config = dict(
    experts_per_token=2,
    d_expert=192,
    activation='swiglu',
    balance_loss=0.0013,
    groups_per_token=1,
    n_head=3,
    vocab_size=8192,
    norm_eps=1e-05,
    rope_base=10000.0,
    parallel_block=False,
    extras=['capped logits'],
    beta2=0.95,
    lr_head=0.0195,
    decay_fraction=0.632,
    final_lr_fraction=0.0,
)
Below are experts of layer 5 (counted from 0) of a mixture-of-experts language model. Rows are named router (the router's row for the expert), gate (a neuron's input weights, with its number), up (a neuron's input weights, with its number), down (a neuron's output weights, with its number) and show model dimensions 0-191. Each number is 200 + 20 x the weight over its row's rms, rounded and kept within 0 to 999.
After each expert's rows: "gets" lists some tokens that make up at least twice as much of what it gets as of all text; "comes before" lists some tokens at least twice as common just after its tokens as in all text. This comes from a sample of Wikipedia text that the model never trained on. Tokens count by the router's weight.

# expert 0
router,195,236,206,236,200,204,193,224,205,199,191,227,187,222,159,185,214,223,159,218,148,200,214,209,210,191,210,189,188,238,207,204,209,217,203,215,196,181,185,180,220,207,233,160,213,216,227,179,208,236,156,222,215,152,223,177,209,230,212,176,214,261,228,214,214,203,185,232,199,186,192,178,236,185,203,208,217,184,212,184,184,226,207,194,199,163,221,191,204,186,204,220,245,226,185,193,201,202,214,202,216,196,219,173,193,190,213,200,169,212,232,211,203,184,190,151,246,209,201,201,177,166,198,198,211,227,199,185,200,176,176,202,211,200,214,171,216,172,174,201,216,198,210,171,214,186,208,230,170,223,213,175,204,206,228,176,179,191,198,217,212,183,209,195,216,214,216,195,196,203,233,192,192,205,211,223,194,207,216,211,176,205,198,190,238,169,186,204,196,204,196,227
gate10,207,191,202,171,212,194,217,225,211,210,199,205,226,193,206,199,217,193,184,203,179,174,198,212,153,231,182,211,173,227,203,234,186,231,202,224,181,210,205,214,173,172,222,216,194,206,182,190,201,231,204,171,186,196,229,202,190,204,197,198,207,202,162,231,196,174,231,171,177,191,183,189,189,174,198,200,171,206,197,231,146,225,195,178,247,196,208,225,190,202,202,185,181,177,224,227,185,211,275,183,190,207,190,213,197,205,192,218,167,196,204,184,176,205,181,191,206,199,231,199,205,179,184,185,200,198,199,176,205,198,210,239,183,209,185,198,189,156,177,182,219,169,212,235,200,187,208,197,195,217,173,196,194,216,173,191,182,243,223,185,205,223,253,194,191,201,206,208,212,206,217,219,239,179,216,199,208,197,202,201,232,185,204,229,205,179,192,174,174,192,239,245
up10,211,222,159,213,177,242,174,201,207,198,171,199,197,215,229,205,182,210,189,189,197,221,224,180,182,160,195,217,193,197,197,194,234,206,198,218,197,163,218,156,189,225,201,177,223,207,195,200,195,175,207,225,239,181,192,181,241,192,213,221,181,206,193,207,190,210,211,178,201,202,195,211,210,176,190,200,206,172,177,183,241,218,199,187,198,205,197,175,196,233,180,198,142,226,172,155,227,198,206,209,174,183,226,193,205,227,204,181,215,188,208,206,228,197,194,186,224,207,180,168,175,209,202,218,170,177,215,198,183,238,195,223,184,197,220,229,187,201,219,182,185,254,186,194,200,222,228,175,196,221,223,216,202,174,214,204,187,186,196,203,216,201,141,212,226,191,192,225,201,169,189,182,195,189,181,201,198,215,208,224,168,213,220,212,205,239,199,167,197,189,241,198
down10,206,233,192,227,186,216,192,223,211,205,236,203,177,214,235,193,222,210,206,222,192,204,204,183,197,215,214,236,225,156,213,211,194,201,166,194,190,216,212,211,187,177,220,186,181,167,197,212,199,208,212,202,188,187,196,221,201,179,210,179,173,226,205,173,204,224,217,184,216,198,213,198,204,216,213,193,202,215,212,170,254,180,192,203,175,262,197,221,186,186,189,196,139,176,215,198,184,206,206,184,197,203,236,205,199,170,182,188,206,191,216,201,193,162,194,244,192,224,167,189,197,214,204,207,208,171,172,202,228,175,220,205,211,215,197,217,195,193,196,165,193,157,164,188,230,191,216,163,165,199,202,187,207,190,177,198,224,190,177,182,222,159,184,154,213,188,197,187,192,189,161,212,191,215,191,234,210,240,242,202,220,206,186,191,238,213,207,199,205,193,186,197
gate11,232,184,198,179,192,181,205,219,214,181,207,188,204,216,201,148,204,208,216,224,180,169,209,214,204,215,235,225,201,194,211,224,228,215,184,204,157,210,214,199,170,188,177,209,180,197,177,215,226,186,240,232,191,217,198,241,222,205,203,193,198,216,199,230,183,168,188,212,202,181,236,222,157,191,195,230,170,193,185,222,194,174,231,200,202,214,186,202,222,199,217,195,192,192,198,199,199,210,220,232,198,158,195,189,215,161,212,187,188,159,215,201,162,194,229,166,192,187,178,199,195,155,194,212,187,179,198,171,183,189,214,197,185,213,199,188,215,240,195,212,204,207,171,213,175,191,239,200,179,182,185,220,209,228,203,200,236,185,229,235,247,217,187,197,229,219,221,201,194,212,196,199,204,178,162,200,173,222,205,184,206,211,194,185,166,226,175,206,188,166,182,185
up11,187,187,187,200,177,203,170,177,218,237,200,200,177,215,203,233,155,212,212,172,183,182,208,190,213,180,180,196,173,182,179,164,212,193,205,210,191,223,167,238,227,190,230,190,196,239,226,207,217,225,204,181,231,200,248,180,185,223,208,211,207,215,212,194,189,212,180,232,215,177,207,222,211,214,193,187,187,223,183,200,192,210,203,243,203,201,201,191,173,230,201,203,202,182,188,201,178,173,243,208,189,194,207,193,195,205,229,184,189,239,222,191,192,204,199,165,204,223,199,189,198,184,225,209,197,223,207,205,188,181,193,200,168,216,193,180,178,208,221,191,191,236,189,191,200,200,245,191,181,246,211,212,180,188,232,210,218,218,214,206,216,223,199,167,237,191,239,241,159,211,195,159,240,199,202,199,167,180,223,183,194,190,187,196,195,237,172,172,207,199,177,193
down11,223,235,195,207,225,187,204,203,221,237,150,209,177,192,189,215,182,211,212,197,190,169,187,190,226,214,212,216,189,161,181,215,227,198,214,188,170,207,162,194,213,170,202,197,222,185,183,203,205,206,187,201,181,200,209,224,188,169,207,218,203,216,204,187,200,201,192,220,181,195,176,183,213,181,193,188,217,221,224,237,215,225,200,203,202,195,200,142,188,245,188,224,215,205,197,231,155,197,180,231,210,204,223,178,197,215,190,182,184,224,204,213,211,210,183,194,227,194,182,189,212,175,213,206,162,163,187,189,225,230,213,209,223,186,233,172,209,238,208,169,182,241,183,205,202,218,193,194,133,195,199,196,209,198,201,226,209,198,231,202,202,234,219,191,225,209,205,223,190,224,210,187,208,191,197,164,172,218,173,169,219,179,181,179,222,224,180,159,190,180,192,201
gets: " in", ":", " of", " to", " for", ";"
comes before: " the", " a", "{", " \"", " his", " 18"

# expert 3
router,216,222,229,199,196,191,204,198,234,189,208,211,199,188,184,200,190,189,248,196,187,204,204,179,204,204,155,217,177,176,235,214,204,203,217,160,219,213,189,226,166,213,200,219,167,155,168,198,229,202,239,174,212,213,231,219,214,192,169,188,197,188,181,218,215,205,192,196,214,229,200,244,191,190,216,202,200,180,195,184,222,133,210,200,186,232,201,213,167,214,198,226,187,185,203,189,199,211,206,200,142,214,194,199,212,186,189,184,225,198,202,213,197,225,173,246,197,188,206,221,219,215,227,192,186,187,165,209,176,203,210,190,200,191,194,195,192,177,173,202,232,230,208,202,166,203,198,212,206,230,204,221,183,212,210,196,204,209,210,220,186,207,194,222,165,209,175,205,203,209,180,239,224,211,220,155,225,229,176,199,244,217,213,206,190,206,193,186,229,178,190,164
gate14,204,181,223,202,210,190,208,186,184,181,198,186,219,218,196,173,205,203,170,234,167,226,229,195,222,194,202,233,198,201,244,210,203,200,184,197,202,196,163,207,177,223,208,149,228,209,231,240,188,208,185,205,201,192,201,167,225,194,194,174,211,193,215,201,218,196,230,199,212,192,210,214,217,207,256,164,171,207,173,219,223,195,184,183,204,221,226,187,221,188,191,193,165,193,238,193,213,186,163,216,241,186,188,199,219,210,195,175,178,213,217,162,199,247,198,201,197,212,172,209,182,186,194,173,223,218,216,202,198,199,174,207,170,177,169,197,203,174,207,148,209,215,175,205,194,222,219,205,202,216,183,193,213,151,188,193,206,219,245,217,193,175,210,177,208,231,198,183,193,228,206,216,203,230,175,196,191,199,218,166,224,219,178,233,216,181,204,177,195,202,195,210
up14,195,182,220,218,223,183,228,189,217,227,182,245,202,142,205,205,194,228,240,217,207,197,201,205,225,191,198,155,195,195,216,202,216,166,177,181,201,171,184,203,184,231,220,174,220,222,220,214,213,190,171,208,196,208,213,206,185,200,204,165,191,189,198,163,193,199,234,201,219,212,194,199,189,195,205,194,200,184,168,198,205,182,201,236,196,185,177,192,198,194,213,177,223,177,218,188,182,196,163,203,178,181,191,226,191,211,188,201,196,198,229,214,213,185,226,203,210,238,221,183,202,220,182,215,189,210,200,235,180,231,173,172,228,187,227,207,200,169,159,230,213,173,194,203,217,200,155,214,200,210,231,203,194,208,220,183,214,181,188,158,213,203,236,161,200,234,229,237,185,225,197,202,202,212,222,199,192,203,178,223,182,191,200,208,166,238,180,197,182,207,152,217
down14,186,220,189,162,196,164,208,186,205,146,201,211,219,181,192,219,214,199,214,216,207,238,198,207,218,215,211,184,183,178,231,191,247,199,211,216,134,208,193,202,204,168,211,208,206,179,216,221,218,194,206,207,194,167,217,195,165,230,196,217,201,233,179,214,205,228,169,216,183,178,167,229,186,203,241,226,181,169,165,206,217,235,211,184,187,183,158,192,232,196,208,188,236,210,219,204,176,214,204,210,182,179,217,193,179,220,220,213,177,234,182,177,240,180,217,204,236,183,200,191,169,187,161,212,196,186,187,179,224,209,206,220,234,228,186,186,203,193,185,208,204,203,208,171,161,208,192,204,214,231,199,206,193,192,204,183,220,217,228,185,183,187,185,206,189,190,203,201,229,212,202,192,218,191,207,223,219,208,184,200,231,189,213,188,194,195,202,196,165,231,178,179
gate15,212,216,173,165,197,149,160,205,154,244,181,212,198,219,208,176,242,215,204,206,208,191,234,205,167,209,172,184,205,188,221,207,238,204,223,174,181,192,171,209,205,193,192,205,166,206,201,221,209,177,231,217,198,214,180,206,229,212,188,201,170,181,190,237,179,164,184,225,204,211,190,191,197,162,219,205,192,235,197,233,197,235,221,172,218,226,200,185,221,194,199,210,219,188,179,167,198,196,200,196,217,171,248,203,226,237,182,203,232,209,210,213,197,197,187,204,188,197,189,181,206,189,187,185,196,210,224,184,207,210,206,157,182,217,206,159,195,178,188,181,205,191,192,224,212,214,193,221,188,216,222,217,226,201,230,170,195,180,203,198,228,197,207,197,214,218,190,190,144,245,195,199,209,207,214,206,196,172,198,198,189,204,183,175,188,213,216,182,220,170,220,178
up15,214,192,216,229,215,192,147,208,210,205,189,215,220,203,211,167,209,228,189,172,226,212,145,211,178,168,199,183,202,207,204,203,187,209,228,215,220,177,183,189,237,192,174,240,187,208,206,213,173,227,164,235,188,190,185,179,197,201,182,196,218,195,215,202,230,194,192,235,195,198,211,180,169,164,221,209,228,161,177,186,194,245,169,234,173,198,215,201,219,246,193,199,188,204,221,235,224,212,193,193,208,180,214,176,191,209,219,183,195,148,167,207,205,194,204,183,188,218,193,238,224,198,221,246,202,218,200,185,196,185,207,193,238,193,183,205,181,174,211,184,236,187,166,174,228,206,184,183,208,179,228,197,189,206,180,205,228,206,189,194,225,210,209,230,198,192,219,207,207,203,175,169,200,194,200,202,201,211,196,187,182,195,172,226,181,194,197,211,181,182,174,204
down15,196,227,231,168,233,191,178,169,215,191,203,268,211,172,207,170,193,169,183,204,212,208,189,165,198,230,193,185,205,205,217,227,199,205,211,222,232,185,187,200,192,205,211,179,190,213,183,205,199,180,204,208,222,186,208,203,173,181,206,191,197,191,203,181,210,222,245,200,191,194,198,178,219,223,208,197,186,222,172,200,217,200,246,175,209,165,172,201,212,204,186,203,202,195,222,202,218,197,190,207,235,180,165,213,208,216,212,164,205,210,182,168,186,204,191,228,199,190,170,191,198,240,190,174,202,231,232,198,265,217,216,177,225,214,233,175,219,179,190,218,212,213,200,191,189,212,175,160,198,198,173,184,215,196,218,225,172,208,188,181,234,207,201,215,172,189,184,211,195,192,219,179,170,200,153,217,173,213,204,181,225,167,175,182,179,202,192,195,210,200,211,235
gets: " 1", " 0", " 2", "1", " 3", " a"
comes before: " |", ".", "–", ")", ";", "°"

# expert 14
router,186,212,194,195,234,199,198,223,206,217,244,197,226,203,170,178,198,185,206,223,207,215,245,255,159,198,193,161,214,192,199,209,183,185,206,175,204,221,196,208,220,202,189,235,189,181,172,174,202,164,187,222,192,221,207,222,245,163,195,180,195,174,196,208,189,201,183,191,167,177,208,195,219,163,178,181,206,214,181,213,208,191,194,183,177,226,214,230,181,208,196,219,167,185,186,206,209,184,197,174,184,220,178,170,162,202,165,229,188,201,189,126,184,196,200,216,216,212,182,217,241,173,212,207,195,205,188,215,219,204,213,228,192,194,230,228,189,218,196,225,211,201,209,189,201,203,202,192,235,221,196,223,183,201,226,200,200,200,163,184,185,230,185,205,161,225,208,172,208,190,174,205,183,180,166,196,200,187,199,199,183,224,217,178,215,199,190,217,223,213,183,217
gate16,222,181,209,182,228,196,199,208,202,169,186,222,195,198,207,206,180,246,209,162,166,220,151,205,169,178,195,205,208,205,233,202,218,176,209,224,193,170,150,194,199,203,194,217,211,195,214,171,204,214,194,211,199,248,196,218,214,212,200,231,216,150,200,189,201,207,166,233,237,164,242,196,211,168,193,208,200,194,230,200,193,211,213,185,183,223,191,189,193,211,204,191,200,216,201,181,172,187,228,194,235,188,192,206,206,189,225,215,193,186,213,211,174,205,177,207,213,162,177,185,207,204,206,184,204,208,237,182,186,204,151,217,211,242,193,182,181,207,181,187,203,193,200,168,227,194,177,191,198,178,245,219,193,220,217,199,190,172,171,214,212,159,214,190,192,175,198,185,190,194,204,212,231,186,198,189,204,221,249,217,240,206,179,176,190,227,215,210,205,196,214,174
up16,212,187,217,202,194,229,158,187,171,211,200,233,218,195,195,210,190,211,175,194,266,216,223,198,218,221,203,238,175,210,196,177,204,175,212,168,166,205,175,204,208,196,213,203,231,215,231,221,187,187,164,215,214,228,183,201,193,175,177,200,189,191,204,200,178,188,218,231,158,203,183,194,219,171,207,227,222,171,188,195,199,202,205,198,205,191,215,184,191,232,199,178,235,187,179,189,189,165,182,226,208,218,187,179,197,191,174,230,167,161,223,178,197,201,182,194,197,184,228,240,208,201,186,243,211,198,183,182,220,165,198,196,192,180,169,219,214,243,223,201,193,194,205,172,172,231,139,203,198,204,223,202,209,202,188,223,204,228,184,209,192,206,206,176,161,206,197,211,163,212,199,204,236,202,192,190,203,202,188,207,198,198,227,195,198,188,234,183,209,206,225,230
down16,211,204,190,187,200,180,195,190,229,200,213,200,206,180,221,202,194,198,166,225,199,212,209,187,214,200,240,217,178,192,218,204,245,198,201,221,177,163,176,197,181,187,173,190,208,227,217,191,170,224,180,201,207,204,199,228,218,231,191,196,240,156,201,209,186,192,196,236,209,198,218,209,215,178,186,225,235,160,182,228,205,185,198,202,232,193,227,170,216,188,224,214,162,204,232,206,185,221,196,205,206,192,201,213,218,190,209,192,188,156,236,207,159,190,174,162,172,190,196,170,196,190,200,196,236,222,226,205,202,221,190,176,212,219,199,177,202,217,178,199,189,203,193,166,201,238,144,217,145,203,230,187,177,224,225,200,206,195,200,170,212,187,210,197,179,185,201,190,228,194,159,209,196,198,197,189,216,218,229,205,218,192,196,190,211,171,231,214,188,163,217,224
gate17,205,194,194,225,195,220,235,256,208,188,215,202,212,207,229,205,212,188,175,196,206,168,185,195,191,217,201,190,201,202,235,202,230,188,172,209,207,175,227,180,192,202,198,228,169,205,189,180,197,206,205,189,185,219,227,206,208,204,232,192,145,191,202,205,203,211,188,192,177,197,223,180,208,164,218,179,165,207,189,199,195,194,203,198,243,209,180,170,208,194,193,199,222,165,193,201,175,201,235,202,208,171,187,223,211,193,245,177,197,218,192,213,212,211,202,147,212,176,232,199,212,205,227,180,169,160,195,194,211,197,224,220,182,193,212,143,204,181,183,195,186,171,201,232,226,197,184,210,188,163,212,210,222,199,169,229,173,191,252,209,199,186,199,229,219,215,218,204,177,216,209,201,239,201,222,250,195,199,219,190,185,206,179,200,191,224,168,203,187,208,178,228
up17,231,230,203,228,209,213,213,163,222,203,207,224,208,195,207,176,208,206,192,203,202,229,178,201,206,217,222,213,184,202,198,195,232,186,229,202,170,203,190,148,194,193,201,207,184,198,201,216,179,205,193,240,193,187,189,172,185,181,177,230,163,211,201,197,185,212,155,194,185,195,214,204,185,239,199,222,196,193,238,150,196,166,179,200,248,187,180,196,191,206,178,195,226,235,176,211,235,213,186,207,188,183,187,217,194,163,223,232,207,186,249,210,207,197,210,187,186,191,196,212,169,226,227,196,206,188,194,223,183,216,221,194,147,191,235,194,230,162,189,187,215,201,190,192,174,199,215,202,199,214,209,171,204,208,182,176,209,194,182,180,157,187,218,205,226,197,181,233,194,180,204,208,211,204,178,153,206,186,189,190,208,209,168,212,210,194,189,211,244,188,205,163
down17,218,228,204,171,207,212,224,175,216,162,196,170,184,255,183,203,214,234,228,183,215,177,202,192,241,196,204,202,218,218,230,200,203,193,203,202,181,195,199,176,221,236,251,206,188,185,210,186,221,221,221,213,212,252,197,215,220,202,210,194,198,186,164,225,188,168,208,217,198,197,239,199,166,176,215,200,212,186,216,208,177,161,197,190,178,208,220,186,204,230,218,207,167,209,212,218,222,201,195,196,202,189,183,183,167,220,192,200,184,207,192,202,207,212,164,188,166,198,170,185,175,213,203,223,211,205,175,201,200,209,185,192,183,204,205,196,197,226,196,193,206,225,148,185,214,214,182,236,218,232,157,178,206,216,187,177,213,192,176,166,202,211,197,175,232,207,220,205,156,208,173,198,177,207,195,175,229,174,178,196,206,178,180,213,220,227,223,187,163,202,203,187
gets: "s", "\"", "e", "y", "on", "ing"
comes before: ",", " |", ")", " (", " and", "–"

# expert 15
router,170,214,197,172,193,196,191,181,197,161,175,200,218,180,205,187,215,217,184,162,183,198,189,194,216,191,206,230,174,224,168,226,199,201,219,226,192,201,194,198,191,186,203,178,175,221,188,176,156,231,208,209,172,205,214,200,184,208,170,182,229,248,222,192,229,216,204,203,175,215,235,204,200,208,241,193,209,205,187,212,187,177,204,187,220,181,211,164,154,181,235,209,232,182,191,197,184,200,182,194,218,184,249,207,244,203,230,187,194,212,220,218,208,209,226,189,221,206,209,187,170,208,208,208,182,217,229,164,178,208,192,207,180,198,193,186,203,205,210,196,172,206,206,222,163,188,215,195,187,196,218,149,181,170,241,217,204,194,221,223,229,203,216,200,214,172,185,203,215,214,176,187,212,225,207,204,180,181,172,181,184,199,185,192,127,200,192,220,184,196,202,203
gate12,201,182,194,227,182,197,206,213,218,186,179,230,215,215,245,229,208,214,209,217,169,200,177,192,191,186,173,205,194,215,215,219,237,197,206,200,200,176,226,201,164,203,221,194,190,198,193,185,208,235,212,231,206,201,199,217,239,190,186,218,213,204,156,212,217,219,216,225,169,196,187,186,186,169,204,168,204,195,176,214,177,233,209,185,209,206,216,208,200,219,200,196,198,155,177,193,236,166,176,186,185,177,173,172,175,180,198,213,180,188,190,198,157,215,176,163,216,221,225,177,196,182,193,213,215,191,211,175,189,229,185,202,199,206,214,173,180,228,182,211,209,209,160,185,177,221,239,195,200,189,199,171,225,215,194,167,147,212,194,194,217,215,194,166,199,185,193,209,193,201,165,199,225,247,214,207,170,189,194,194,214,162,230,228,217,216,204,230,194,232,215,194
up12,198,220,200,193,233,186,202,195,187,213,190,227,199,186,191,198,184,225,182,178,204,190,198,181,208,222,204,224,188,209,196,223,210,189,217,205,186,177,190,198,213,217,186,165,161,150,186,156,207,221,228,179,184,226,208,213,194,228,201,186,187,213,221,175,220,242,195,206,251,195,211,191,195,186,225,193,198,231,184,223,194,212,184,180,187,196,206,194,180,150,194,179,200,172,216,198,221,203,204,193,215,174,210,198,199,204,217,187,206,223,208,221,195,167,211,179,179,193,188,213,204,162,229,195,241,186,210,140,201,180,214,215,173,223,206,165,189,251,188,217,190,207,191,224,236,207,193,182,214,225,205,217,185,202,197,172,207,191,170,243,168,220,209,187,220,175,222,193,169,200,186,210,212,212,241,222,196,222,179,156,168,178,206,184,211,172,203,195,176,219,214,179
down12,218,226,226,171,201,197,204,178,225,175,201,210,195,200,175,190,180,205,189,151,218,187,210,209,199,184,242,202,225,247,198,189,160,165,189,208,193,196,175,215,201,247,198,217,172,177,218,244,198,186,204,217,193,210,218,166,175,182,194,219,175,188,195,218,235,212,208,207,185,187,222,225,197,222,186,176,203,225,212,189,194,241,189,204,207,199,203,197,204,208,168,225,186,177,218,235,191,225,225,200,187,191,220,211,197,186,174,213,195,219,177,206,191,211,163,191,222,211,200,201,180,156,174,216,198,231,225,222,198,210,231,191,188,220,188,214,211,197,152,190,201,179,230,186,180,205,214,198,207,223,233,203,215,209,196,215,227,222,197,230,219,240,187,176,170,195,191,182,199,218,253,159,200,202,184,197,166,193,188,187,178,209,178,201,187,160,208,188,201,188,168,205
gate13,195,198,235,188,213,169,208,220,230,197,223,197,204,198,224,221,204,242,183,270,198,180,209,254,173,202,196,182,199,168,195,149,220,171,227,218,233,175,217,217,202,180,185,201,179,233,245,230,183,205,191,232,200,205,193,220,188,195,181,188,190,209,217,189,214,187,212,208,169,212,201,193,212,215,238,173,181,210,193,211,173,197,209,230,206,205,220,174,176,168,213,185,194,200,207,213,214,226,165,211,194,241,215,211,231,202,218,195,185,168,212,225,201,193,163,204,203,179,208,215,229,190,176,209,217,184,215,181,211,214,190,225,198,193,214,194,197,167,206,190,207,202,213,190,193,210,198,216,168,211,190,221,203,179,211,200,232,187,181,197,193,196,221,167,178,171,184,247,207,186,216,185,155,205,171,214,193,164,195,219,202,172,235,200,189,194,206,209,202,208,194,218
up13,185,175,209,192,204,206,222,190,236,200,227,204,194,195,189,205,219,186,204,193,171,210,167,223,170,185,218,220,207,185,210,199,224,173,218,229,198,231,192,187,205,213,174,194,207,186,228,231,226,221,242,197,210,212,181,208,199,164,203,226,195,183,209,208,180,202,214,223,212,221,211,180,235,212,267,149,192,212,216,212,196,200,220,189,173,210,242,199,205,223,191,208,220,192,188,213,203,186,220,178,175,248,213,205,234,203,186,170,181,180,178,211,190,198,172,182,205,189,183,206,168,195,209,216,206,206,228,189,185,173,163,210,208,210,167,186,209,197,243,214,230,200,185,166,236,151,202,154,195,227,185,174,192,196,213,211,176,182,169,198,191,187,189,194,199,187,181,211,213,219,219,203,195,213,205,206,194,185,202,191,210,218,242,176,194,180,185,224,211,202,244,169
down13,201,204,231,169,141,178,211,210,242,191,195,193,166,180,170,193,204,202,211,211,180,210,213,201,169,196,178,200,195,193,179,216,224,220,205,204,193,213,186,234,212,220,225,193,242,238,229,228,191,198,209,227,221,207,174,203,223,185,263,160,205,205,219,186,183,184,197,198,184,242,168,194,199,207,212,197,234,201,198,237,194,196,159,184,178,198,197,193,215,202,215,225,186,198,190,192,198,201,179,244,178,171,195,193,191,188,209,227,204,173,218,166,204,193,226,203,209,190,199,203,203,201,179,223,205,178,156,199,202,181,184,193,177,213,185,169,164,200,186,230,184,208,214,208,203,195,222,216,206,205,189,199,180,197,206,205,222,220,160,224,168,195,187,209,215,199,227,205,186,222,188,181,192,196,238,205,169,169,206,184,194,171,201,247,215,211,169,213,194,191,194,243
gets: ".", " |", "\n", "|", " Cha", " Lu"
comes before: "\n\n", " The", "\n", "|", "  ", " In"

# expert 5
router,208,182,246,170,169,209,200,198,219,218,202,226,217,193,195,246,201,174,221,161,196,218,199,203,233,188,192,225,173,204,231,216,191,211,211,215,211,198,199,194,198,235,215,168,168,217,172,183,200,207,249,181,190,226,217,227,155,235,206,207,182,216,198,228,213,191,190,195,208,203,193,182,184,213,197,237,173,181,198,171,196,188,189,186,201,166,192,207,198,208,168,236,211,197,200,234,192,179,158,176,216,197,232,227,193,241,222,199,185,193,188,243,219,178,213,185,186,175,195,149,163,204,220,182,212,206,225,206,197,219,213,202,203,196,189,203,192,186,193,197,217,221,167,238,223,202,220,213,176,187,217,181,197,179,178,202,204,229,186,179,208,184,216,182,222,173,194,209,193,205,198,223,213,224,236,182,219,216,207,223,230,233,180,201,182,174,205,181,200,185,201,186
gate14,224,221,196,184,208,195,221,203,210,224,207,213,204,223,181,203,221,216,217,217,226,195,233,241,196,195,171,191,205,173,198,210,183,191,190,208,195,195,184,204,190,201,202,208,202,207,227,182,203,195,185,222,212,214,212,192,157,152,167,162,194,219,206,243,232,214,201,209,206,206,201,237,221,187,201,193,214,165,223,192,193,195,160,216,198,222,212,176,187,212,189,211,204,177,243,168,197,213,216,213,197,192,178,210,183,197,231,183,178,168,211,190,240,183,225,190,201,170,214,204,182,153,202,173,140,199,203,248,150,165,210,192,193,212,224,183,195,180,216,184,176,208,193,212,215,221,205,211,194,204,229,215,187,184,172,190,173,230,198,174,184,210,240,213,169,212,180,197,205,237,205,226,173,177,217,195,176,211,181,225,200,199,200,205,189,198,211,185,170,214,163,210
up14,143,221,214,193,214,213,171,187,211,185,185,216,195,194,172,193,193,216,179,232,200,209,218,179,204,168,210,160,202,191,185,194,219,200,212,186,216,214,213,216,174,221,208,190,203,220,185,179,226,165,195,200,194,171,255,197,202,234,166,235,199,174,218,223,211,230,220,181,222,182,178,210,191,184,167,211,161,194,220,207,169,204,225,168,171,220,184,207,194,188,207,227,205,219,217,223,176,193,209,205,205,185,178,240,185,194,161,213,189,226,200,201,198,176,239,202,197,238,166,236,178,196,175,193,185,178,209,202,207,206,217,181,172,206,196,188,204,216,194,212,233,209,214,235,193,195,232,209,196,223,224,196,158,216,173,185,254,198,184,207,193,198,175,215,194,169,190,179,223,174,180,226,190,194,174,216,175,217,216,214,192,186,231,205,199,209,181,193,205,188,205,201
down14,188,209,197,245,175,194,185,221,201,177,197,231,202,196,184,213,179,213,196,160,192,187,182,167,212,230,222,199,181,191,219,205,284,213,194,211,205,232,194,225,201,158,206,196,211,232,171,171,201,205,205,198,220,218,200,246,219,206,206,213,224,193,211,193,203,186,183,202,207,201,191,163,217,206,206,170,193,242,206,202,192,207,174,202,220,214,209,235,183,175,161,191,215,186,182,232,219,212,224,172,201,220,187,222,194,157,226,231,202,221,197,200,223,194,198,181,211,200,176,159,204,177,160,184,222,213,198,198,207,219,210,172,197,201,202,198,209,216,203,182,184,190,205,201,175,222,195,219,141,198,206,233,161,231,194,183,209,188,229,209,200,197,206,175,201,178,218,207,210,216,223,196,204,173,191,221,220,179,178,184,179,204,186,214,196,219,183,218,222,201,185,163
gate15,181,200,200,183,224,182,197,208,198,222,193,224,203,242,209,194,215,153,192,187,228,166,207,222,205,231,212,184,207,170,229,188,216,211,196,180,195,192,231,199,217,193,166,217,197,193,170,178,200,169,213,175,213,216,188,228,203,196,200,201,193,182,171,168,212,203,161,203,224,201,224,185,178,218,160,179,207,256,198,189,164,192,202,193,227,200,196,185,195,204,199,200,218,186,224,223,229,188,228,188,183,191,166,197,190,196,197,203,204,211,217,204,194,212,254,197,248,197,216,168,208,179,169,146,180,178,171,199,206,222,207,197,175,205,235,200,190,215,187,177,195,205,233,212,203,213,197,233,184,182,220,211,197,190,179,235,203,204,170,199,203,209,228,241,206,216,207,226,193,242,195,185,225,183,221,194,195,195,221,218,222,202,234,233,212,193,184,206,168,172,178,191
up15,203,190,176,199,210,249,196,191,199,205,195,246,207,192,205,157,210,166,213,181,220,186,189,209,171,191,228,184,165,226,237,228,204,193,231,195,170,201,186,226,182,166,202,178,200,127,202,205,219,179,230,227,231,212,213,214,202,199,194,196,205,201,193,193,236,186,198,208,190,188,234,215,210,195,208,191,189,201,180,180,199,240,215,231,219,196,172,191,179,225,183,197,217,204,178,188,190,214,220,209,180,182,154,211,176,177,196,195,191,235,200,173,215,189,215,199,194,249,212,182,225,251,202,226,191,189,204,200,218,225,216,186,204,183,169,162,177,201,213,201,206,187,214,173,172,179,203,210,201,181,207,194,180,193,216,200,231,216,196,185,186,210,236,222,237,209,228,214,170,176,198,193,212,193,227,215,200,217,212,192,214,175,182,210,201,224,176,203,186,189,185,178
down15,190,212,186,196,224,148,205,159,220,225,153,231,164,211,198,227,156,163,192,211,189,192,180,218,182,189,207,212,204,205,222,200,195,202,201,197,191,199,187,223,190,199,181,208,190,224,224,186,197,213,183,182,207,200,178,199,173,195,215,206,187,186,212,175,192,233,232,193,197,188,202,169,173,188,208,200,218,264,170,242,227,163,188,167,181,238,180,199,205,187,237,191,177,207,233,203,231,212,163,223,216,177,188,195,186,181,190,196,210,178,215,231,205,220,211,185,241,206,193,203,201,197,211,192,200,201,208,214,196,226,218,224,188,189,221,183,165,198,176,245,228,218,195,206,216,202,184,217,196,178,219,201,174,182,161,181,194,190,183,211,167,200,210,184,219,213,196,207,187,237,181,196,183,184,212,213,183,182,209,190,237,205,236,194,213,236,207,197,220,177,205,193
gets: " was", " is", "=", " |", " as", "\n"
comes before: "-", " a", "=", " been", " an", " also"